Below are experts of layer 9 (counted from 0) of a mixture-of-experts language model. Rows are named up (a neuron's input weights, with its number), down (a neuron's output weights, with its number) and show model dimensions 120-159. Each number is 500 + 40 x the weight over its row's rms, rounded and kept within 0 to 999. Numbers have three digits each.
Before each expert's rows: "raises" lists some tokens whose logits its average output raises strongly, later layers aside. This comes from a sample of Wikipedia text that the model never trained on.

# expert 8
raises: " There", " It", " This", " These", " The", " However"
up0:490527550528509582512512499463489435576435497481488537556435529595473443532486486484507529569503537462536418464578469468
down0:496522495501484404529485415504569515544537540497435468522530478486489524472501590527528467479475426525480523481476543485
up1:527503489519553480506471559498494542484441483502527494472454541436525508491460456508505512449551475507515524531432478444
down1:461497467485484562475477501402459440501495462438455515518530470545431433416496482498505525474430494484602453461470526533
up2:437462540542436512571417508509448513506544563556526504519489505464492452515433488449491515522447476511496508543469569555
down2:510492515504476516554619429458541488457481464461508519486518524450511400472531508435567571529550499477523500504535487526
up3:479482416482494446439468527532512510522427557485468530507475466448453529459481479525442514500573454547573480524488426545
down3:455509479498491470444473470479536554478496459516493456502529479504527542516492466496506538494597455476485416468527491475
up4:489478514526535466435521518457444474493540464481496533554506532519503545499414504490382479538477495533442514524478488489
down4:493476509457491576522534510461471508498512536488478510530515535471470436429523482524509525499521539434553456536482499518
up5:519555515493579510488566481482487479520537507499488476460543538489523471500483507545590493523484502503562457524546517476
down5:551485496488500529446541494483503482484525507490482493459558496545427533547486531502538489456457509457457553468442474440
up6:470550508517573518554497509481555509416526501485520640458421451444492517524507512473397557457508507520446524542515510560
down6:576462574493488513501391494467498553538483455528499531483470471517407482469537506526493498500522565465519459433451423433
up7:601577523488521517461511548514519483482516545557507512518449491518443478411443550490572446468487498479580494500539428497
down7:506475538560430496498486472532491447494519549506519472529497470517568525513415527516460489425530458526553558484533514526
up8:476449548508505513491552524554475481497488522525509491480526482580495553509462528478536523501508488432533499469498500474
down8:470473444502512493491479423578507514479500509517557458463469485448471509514485516498547461424556483446511516514514459514
up9:449492502588514472449438541576424488517458498493544559468521511579392544498560490499492528560467475441553457509520496461
down9:551419489428517517513509500468508506493511510592522505447504557509451451568466507512537475465521455510447389502505479529
up10:490468520541491510524440517505513492542497595500496558533438508554532533530454504486487489492493422549437502473475491500
down10:516520522528475545535594468494478517517520437491460487523512439500542423456434525534536533437456489465466494531538567528

# expert 21
raises: "and", "emor", "inist", "aster", "iddle", "ission"
up0:492486482482496572499500476424500550620542435427515517394501521554504533480519543358494444472494550450514515503443533530
down0:472476492479610531538528514453551510527494539503470551510458472492401535527505545507481529484498446535568476525426509578
up1:410509505495516524533539486427507522545499411516552499445473536512453441510519531492516458469509495462521464499517518494
down1:528518532460530541478592514522451556440560453508534574535491537593475539523476502513413437437540535501496533539462471561
up2:521405549496470572475590441477475542489456475515459556535456559448563521466560514481476468457515430520442468492528436516
down2:459548487495559537526533523496454481467582476483434496539513510530437442499606486494484499507538583499486462530505457508
up3:547495580503497481447477448528467498558475535553396443478438466517467518528537483507442479497503538451488407465546553509
down3:460432440479416505455470556392487535509513513469493533500553498522548490445549511534566480506491455498529432523557528461
up4:474394528488516493542605402552516445475609562475490515479495531504542469522517514481451436492507566508443573521422496563
down4:553525440501447469489400526559437539497519519497510504483427482405470486539432514482547456488556572488481472525440497488
up5:448500514569512410515506461547422432484539517488519524498466502587454476531494439504443524481476540566539445523529526497
down5:484472441465519482525511537530582527501501401507491482516486478434486619544477481527507445529557544494507421416550490472
up6:487507569514516496518533480561496469455459457472498490428532551438499475540452579486530453536461477445511555494489492383
down6:527542452429468526479504401475510496473480493465500535451587429543439513511465507422470516502474533459491614503492492485
up7:511470517489489486462496453550515410452500459473487555517499494481478476475440556477551524467556542535455545516540491494
down7:511400499527471553482556493461493479515423549410526517564497542590515491506482516479483461475489497469499499466483473560
up8:486569536496560496469555515463447466452451569443563530458478479455503474475501526463529500495466550553481442550434470566
down8:506467504500551449480495456495505542476531477497428465525520567500485570426519478521501510520487519518471512527526499557
up9:544507506504480532495466573479464595415479575518556514497464466541523539496497506526526459535462496507574482535441541554
down9:428483551466491489458553486425485503557519494525485557421548548437525461533531418512499464494503546536484475464591539448
up10:404522580529512533512522491480563548524451540495437492525420492503461486547465479581525538533460472460480528540491440606
down10:490411452459433511484484508505499558477547479474568479488514513435524525516469468469492475550495466497504508558466530449

# expert 30
raises: "5", "4", "0", "6", "3"
up0:538454593568509623495503522521510528508522467566560512472511526526494555419476489516480448503519483490553492488480577437
down0:501482521524442532556502446500495493549457482515496435498612511524472525529486486524461499493469489496515482530513489467
up1:544556570494494463480473509461525485563467550521482390397454497555427468525492448582524549425578517454521493456502487500
down1:545470551523421495524475484606469479484535488457451499543553507440534473498545546507506533517414455535525515461500498454
up2:462438469488514492471505469479468457449488505478539516527525514466509531474467487460410443467520479534470526447505556479
down2:463500497423544529460487523535477515521454556486435456496554504507518503495531488504556481504432469530458475575508544506
up3:469477481444495526526525467493493451486503492491533493505416411486452543475522462449483425506511488465480481403522476474
down3:506490441507521472560472500453468524457500477443534484447524584504531510510514484482474490589504473486504506525536583510
up4:464459543508560483537537543476504513510533522473450524500446475535488539443427525583553467503480450364543481495484534496
down4:471544494548472513479487498490503495451513409464555502542497473498476521471540496527485482494478476434483515505504538508
up5:466412556485466527485482584487499458505503525483473486437530488481491459589616534493482510536481469507536474455440525468
down5:492476545463486484538523587506530519462504479491513460528481566513488480538445536490477536481502518417503512488532473497
up6:477537530547553534459577453493460477517488509467477430382494540550533552525544557441480417444489471562578479491470567470
down6:416517460550595499472465548547495403488552501579509523541485481552479512515507432540534430524489505542520439467527516456
up7:555472445479485469484512528517483427507554506480557494535469459515502524495492424405517456511502487486534517519523502418
down7:552538576508546559497542531511526519473504509470502508519482522459513535496506497565456541479552485512531492552394540596
up8:564490455449507479498494505458565430593568472490451436489473469518469418451522422457520462471504518515514477458473543523
down8:564516536481421510498529464442492509515438536518480441507505497571489532453522527548551559468561530469417544465406460514
up9:541432448495504453567499494465521524612464466542494481530512469486470512450600473420458471534513470556506520477483505540
down9:453489513469522438504460465502534559513489488493530509546481530453476492474470505576477574522500426520501492500522481517
up10:426561498500517533476521448418446474480456543469492517530439445492473510458536514503544467509454534512538476553396519578
down10:514543474473448493529487416471484468481515502543517519582553560456542516494533494502375468501492453446527537522509502561

# expert 3
raises: "===", "In", "P", "F", "-", "D"
up0:524471539494517494543471501536551554528516591508471515522459620457525501556480497499445509508520549520522532523439528605
down0:494520462522485605534454456515457416454481503447576519494501430502534504550498527475478559479539517465544458504515490477
up1:503520520467583524509501506461516538599539531593514555396363489485481456529478425503531543562481550475467497581449520585
down1:436492448531494487484403443539494522469442529457577498508563487501526618468489558514461589509527470514582580510438538395
up2:474543518402447459600449506489398563479570559540446464580499500518473466453480522467456502520574550506496510521561558559
down2:607499484534464512500530483382535455466455526457497517442548451478497528521479497428589458495493545528496556560585513520
up3:495515543510440494505548461521513482514542560500413408584464502511405449433467520560540461438472544426425480431453532468
down3:558528499494547506506470520536428543493474467486530506580516457528475466474457428507476492470496489541566513554575497484
up4:515465585573575507498551537460498484606502453495491572481524567455522447504494482402402497482456545475508472488488474439
down4:605538519483500490507496510430449518566478517469536547435438497537484555453498544491475508552528519607464577495467489539
up5:459475519499432528574466549553451475551548489470542597483449418571474559470572461514431531535487476514581468514477490458
down5:565495615566542479525535499495431499525478560519479527486466510514497530572540527582413451494524507506546518514527453454
up6:528440548451421505537493465564476441536470500514533568538473522508483504548526517486514516452531511540465478567587500469
down6:500466513509568475494450461461459443458534469517503497514477421493527515515448464504433551491547496476466506490582526505
up7:486481574529489490509485517504474459510536562408509441474391427428532558484476456567493506517532531511556477531462573489
down7:529521398573482478506509512528463474473468525487546450534444486649532531507538500508443511438551587443475524459504519475
up8:520530573497540442431547496499511469516545494490488481489465510474542482435502539452485473464491491490471510511454498510
down8:497540486493501526492492524571505513465538459536526547593444550437561488539563446540416428501576471526464542543534478515
up9:497427493536484517488498521514485535509579520481517435573466508431537491498529517492498462432511479498494585503443496512
down9:393502481525471540502499474504494515494489537480511409502414466517525447521555577524478454533514547508491496556525503512
up10:454504553532445546539519566499551569551517462527502575411503524515515526480456501532531511419414493487487479501411448525
down10:464478486523485473461546454567494524512482524499467454540490506416513473473479448452496622551468441447552547553551484470

# expert 4
raises: "17", "1", "16", "15", "10", "2"
up0:518474490456505540506457511478492504479501572493508556481471461463462414441585497530540537507539538514453551631458505461
down0:494587460496464527530475498499529519508476492505523520485510498553506519503519455421497473501508392411500394448521503472
up1:493419482535532502498546469503515493541548505509428527472464515529506438533539467493440500528546499400479484522480514492
down1:481442498515511509520507486474502543489505487484544529503511570514484496572539511465517592425463496512492481481467468463
up2:478490552543468503509546481506439514566453510482478451489531496491532589495567526483502487473461519483385443427583520561
down2:474493489497460519458521481551502502446465500559465533478474527501579467497461517523459495532522454492460528525517481437
up3:515506430467510491477484520514451478447492572480414503528373563541474511566556442514449488495551493468520378484474419515
down3:538467533464465533560485465477523507503524436418452444529487495480505542457497526531510499497434422478496464489490446451
up4:501446559538524525522560458475443545509521464553484514501494527503530511526518475437477483505487585511524524500457500506
down4:525553527471533575489508479522506506453462470489483447484557572523538522512400565499499479482534468404470521475477493470
up5:509492471502527461492560499521534466453483525509457540447518468421481485470573502543575468463452494492530459507537540506
down5:489550515525516495484501447558504520499529439523412506487478524503468555512509523482504514533551490444475519499504529534
up6:479538451509513461537508543547488528526465596483518470471523480486434523472500449489471478540478510480575420575473532533
down6:532458483531502454480493497473516466536571480593489477530546482512471540542546496466497556536492473521487491482503428539
up7:582431505491525570503507465454474429515453593496508516522494479452471496529497499470484508534480455488488528540596453478
down7:475518524476553545486492511527521512483497480551502529439545443470507568494521493561498547537475459480503490509474449486
up8:523453550517508524536521524509484476467523427456536514461512426395483564520523493502468378506538527491515526477476534468
down8:520513548427484534490493465538589479467452481498493509601550510512451458523469481440541480579502479489486474475525535502
up9:559451449506531565498476503516483410447484511519545538514377415525565367479550467529522521476515552470487547534406488535
down9:472523472548460472603531457484532464590479444384530505434485468494459418479477564483465481523530513455535488500466518448
up10:507538465495486542469536527501504525504563522506525467510493513508518582510496432369498568504544492528517480483485462445
down10:472521561532549506436554479428596479414482516453451513525521432483479486512463455501480506472528550508547466508461505541

# expert 1
raises: "ing", "ed", "s", "ings", "er"
up0:557480460509496529525478458490509512509557513476487527544419469461566519433512477472481519482517409434474491465520506540
down0:506543520481557451479503432511584493545519522555523504464478477489524471478442463474477545482469429453413544537486461465
up1:484408508488514497475506493582516489555499482511476511455496465522471499468481499595458486472537458523489497460517488509
down1:400489494523459450497434443520523586514450547507455429522490567424458446454526510522532491508504493454542487490464490499
up2:491481483447464512465476515533437480504571504537523497493514460603595469487526497568525485520489484401582481549504423474
down2:554495501521550482560498527532501513501571566481488503473474488524550504512504552430459449457557479471395581538565495474
up3:478602539468545568497477533540492489572489553522479541420500545525438470473513501514492579497492531525454515502465493519
down3:486459507524478464541485464507531528510465536495492489539505501543493499454458568472433457455514428540478495513465493475
up4:493488501448470463554464495551488476494579492468469481531439505484524509522436490411575585435509515517549510541490518555
down4:523508519502509527491492456564463489451502468485562470539455518530499525495572528546552494497486520510512517439582487479
up5:542445475531475477538445460496530444531549484449470536465452570508527512502552466453402495479443482526452485452566497497
down5:439533540524464471487524503495500494573545554543576515531508491507477519530530484507485466498545503538536466472443532488
up6:487445435507522454421555461561427462460468414481446503493486529491450455486482518548560446512500447534539591510405479591
down6:536478427541508453495567545567482490516550498530463485511424518535538513402529495478567523538457461473540502441560495505
up7:494422521512496536489427457500468428490532502480472492500547509527429488411478483503524553499485540401508529513449397470
down7:433472492464486494459424552515564583497529520491501546489505462499501458433525504563498528500550474585506519525541469477
up8:553544442580525487552489474502514505474503487532475529542464492488395441449507480513521549522518418440486568578463499484
down8:546565550494560446508499501495459446428506486500471502541564471506485474515492515486494551493430442524486552555516453539
up9:532546514524482495481514522422466438455437538520524523474530538480516475529521534478481476511509490555533472473508517546
down9:485439535486551434562535494461525503463523493505481505492512561474491572521437531458518463455534515573470505487536460473
up10:489427474484489509431486540518419485528512458501470503517438529511527466473527491501459528500527475500582428511548511577
down10:506453482446505478523433463412415444521456555458500546512543407516567512516451500526535566513529497498505502446464446527